From a checkpoint of a small mixture-of-experts model trained on Wikipedia.
Size: vocabulary 4096, 112M parameters.
Training: a variant of SOAP for the experts, 1157M tokens, 8828 steps.
Below are experts of layer 3 (counted from 0) of a mixture-of-experts language model. Rows are named router (the router's row for the expert) and show model dimensions 192-223. Each number is 500 + 50 x the weight over its row's rms, rounded and kept within 0 to 999. Numbers have three digits each.
After each expert's rows: a language model's description of what the expert responds to. This comes from a sample of Wikipedia text that the model never trained on.

# expert 7
router:484376497544515615450381511522516520436471515490546508458428500517414452491444520429565514547494
Month and place names. Month names after in or on, and pieces finishing place or proper names, such as Isth-m-ian, Turk-ey, Vukovar-Syrm-ia, Illino-is.

# expert 14
router:515549478514509462541597516505420486505552423517411486444540538547439403469519525486417479445449
Clause connectives. Relative and linking words opening clauses, such as that, which, where, when, while, this, however, plus some mid-word pieces.

# expert 17
router:476490440523560502525459486553497513531467537502452411516551486489620510559564466584528549435522
Closing quotes, -ol syllable. The piece ol in Minneapolis and abolished, percent signs, closing quotes and brackets, and stray commas inside figures or titles.

# expert 15
router:490474486475538412540551486465596503414513532447466346542551547428543558496579477493531466500480
Years and ordinals. Later digits within years like 2004, 1927, 2018, plus ordinal suffixes and words such as 19th, first, second, third.

# expert 9
router:513551537506429403516452440507536517487508455481544530497448485502482542500567536504607565471470
Foreign-name syllables. Middle syllables of Slavic, Lithuanian, Spanish and Japanese names, such as Mik-ulskytė, Ruíz, Mih-ail, plus prefixes like ent, cont, dem.

# expert 12
router:466576473423542558490403550521528522503574458593605533474586495508553524520613534538503419518507
Capital letters, it. Single capital letters and pieces after an initial capital (R-ep-ublican, Pref-ect-ure, P), plus the pronouns it, It, there.

# expert 19
router:546528441485551497509495508463562457477473541572451583515544495484554547494446464451556448561426
Leading digits, C and b. First digit of numbers and years after space, dash or slash, such as 2020, 1995, plus capital C and b in names like Cumberbatch, Quebec.

# expert 21
router:357479459469450560538488366497500542507481463478464501496504463513582429474466575518456492495539
Line breaks, number words. Line breaks after table headers or section headings, and number or quantity words like two, three, many, several, small.

# expert 0
router:504485591660491521485522528481456508550448468416486509562549451471482484400518444537553510586516
Infobox field values. Word pieces after colons in infobox and taxonomy lists, plus US/United States parts, such as Order: Co(leoptera), U.S., Allsvenskan.

# expert 20
router:524510501508481564470489505518473615475392463610468526519408421438446489557458492428436538582509
Name syllables and headings. Syllables like id, an, u inside foreign names and scientific words (Egidio, didgeridoos), and == heading markers.

# expert 11
router:484446551601527467449529562525462452540507580427544461482433455532446458490423465600575500453513
Parentheses and articles. Opening parentheses, often Fahrenheit values in climate tables or after born, and the articles a and an after verbs.

# expert 2
router:470569475420512557578474531533505451536543421557419430519467487462511491452450582487496510466489
Line-start list markers. Line-initial dashes, table pipes and heading equals signs in infobox and table markup, such as "- Born:", "- Spouse:", "===".

# expert 16
router:490499470447584549509456490486461493476551512512540604517460489460539492433588500566364430534494
Word-initial piece fragments. Early pieces of split words such as v-ac-ant, artif-ac-ts, ex-alted, plus common nouns like time, season, record, Award.

# expert 10
router:468503548507558367489565517450396503451492459479538522499457494450489514379498467504504580413539
Mid-word pieces, institution nouns. Word pieces like ud, ack, ock inside names (Chudomir, Chakri), plus nouns such as school, University, film, place, game.

# expert 1
router:539453546476466522477476555486502467467437462552557539504477561563404408504480480478440505448514
Word-start fragments. Early word pieces right after the, of or a, often J-ur in Jurassic/jurisdiction, ° in coordinates, ass-, trans-, own, World.

# expert 4
router:536471509474510547491493516566554544414425464497581618413516434487368573526473527588413425561481
Possessives and pronouns. Possessive and personal pronouns (his, her, its, their, he, who), possessive 's, and the word piece "ar" inside words like primarily.

# expert 23
router:517544453504511471492536344423489498560570493533544495500539525517545442507519485425488536489483
Capitalized word starts. Single capitals or first pieces starting proper names and sentences, such as R, F, M, New in New York, In, and Winn-ipeg.

# expert 8
router:492489499395484539518411507520506485387477537488507454557519393586533470524455453560535538526544
Noun suffix pieces. Word-final noun suffixes such as -ion, -ation, -ment, -ism ending a split word, as in deletion, attractions, protrusions.

# expert 22
router:438442512475494504424501594519491505492521482504480434481486554529437437497496468418495505549453
Verbs be and adverbs. Auxiliary and copular verbs was, is, were, been, be, plus adverb endings -ly and "ard" in regarding.

# expert 3
router:585428555459442463560489507556517435487557499544456411555521511569563479441489511511476563467467
Prepositions after verbs. Prepositions following a verb or participle, before the or a, such as in, from, on, into, during, between, against.

# expert 6
router:594555489490463483528576503450439455538511599466511441545464553556544612550465477525510457512455
Spaces before numbers. Bare space tokens before numbers in tables and dates, plus the word "of" after quantifiers like "some of", "each of".

# expert 13
router:527538493500474367408510565563457584515447494496389476435493489534388509566488563437529507498528
Adjective suffix -al. Suffixes -al, -ical, -ial, -ary ending adjectives like Intergovernmental, maternal, Mittelalter, plus national, military and Al-.

# expert 18
router:410509547570485453454577388475454497501606558504518593520511447489508533486493434584531468481550
Second-syllable fragments. Pieces inside words starting with consonant clusters or prefixes, such as ec, pl, exp, dec, tern, as in simplified, expect, purposes.

# expert 5
router:568485522497442558557535472433532488569513483459492505554511571452487523514447566421448475400469
Table cell separators. Pipe characters dividing cells in wiki tables of sports results, elections and statistics, plus some semicolons and colons.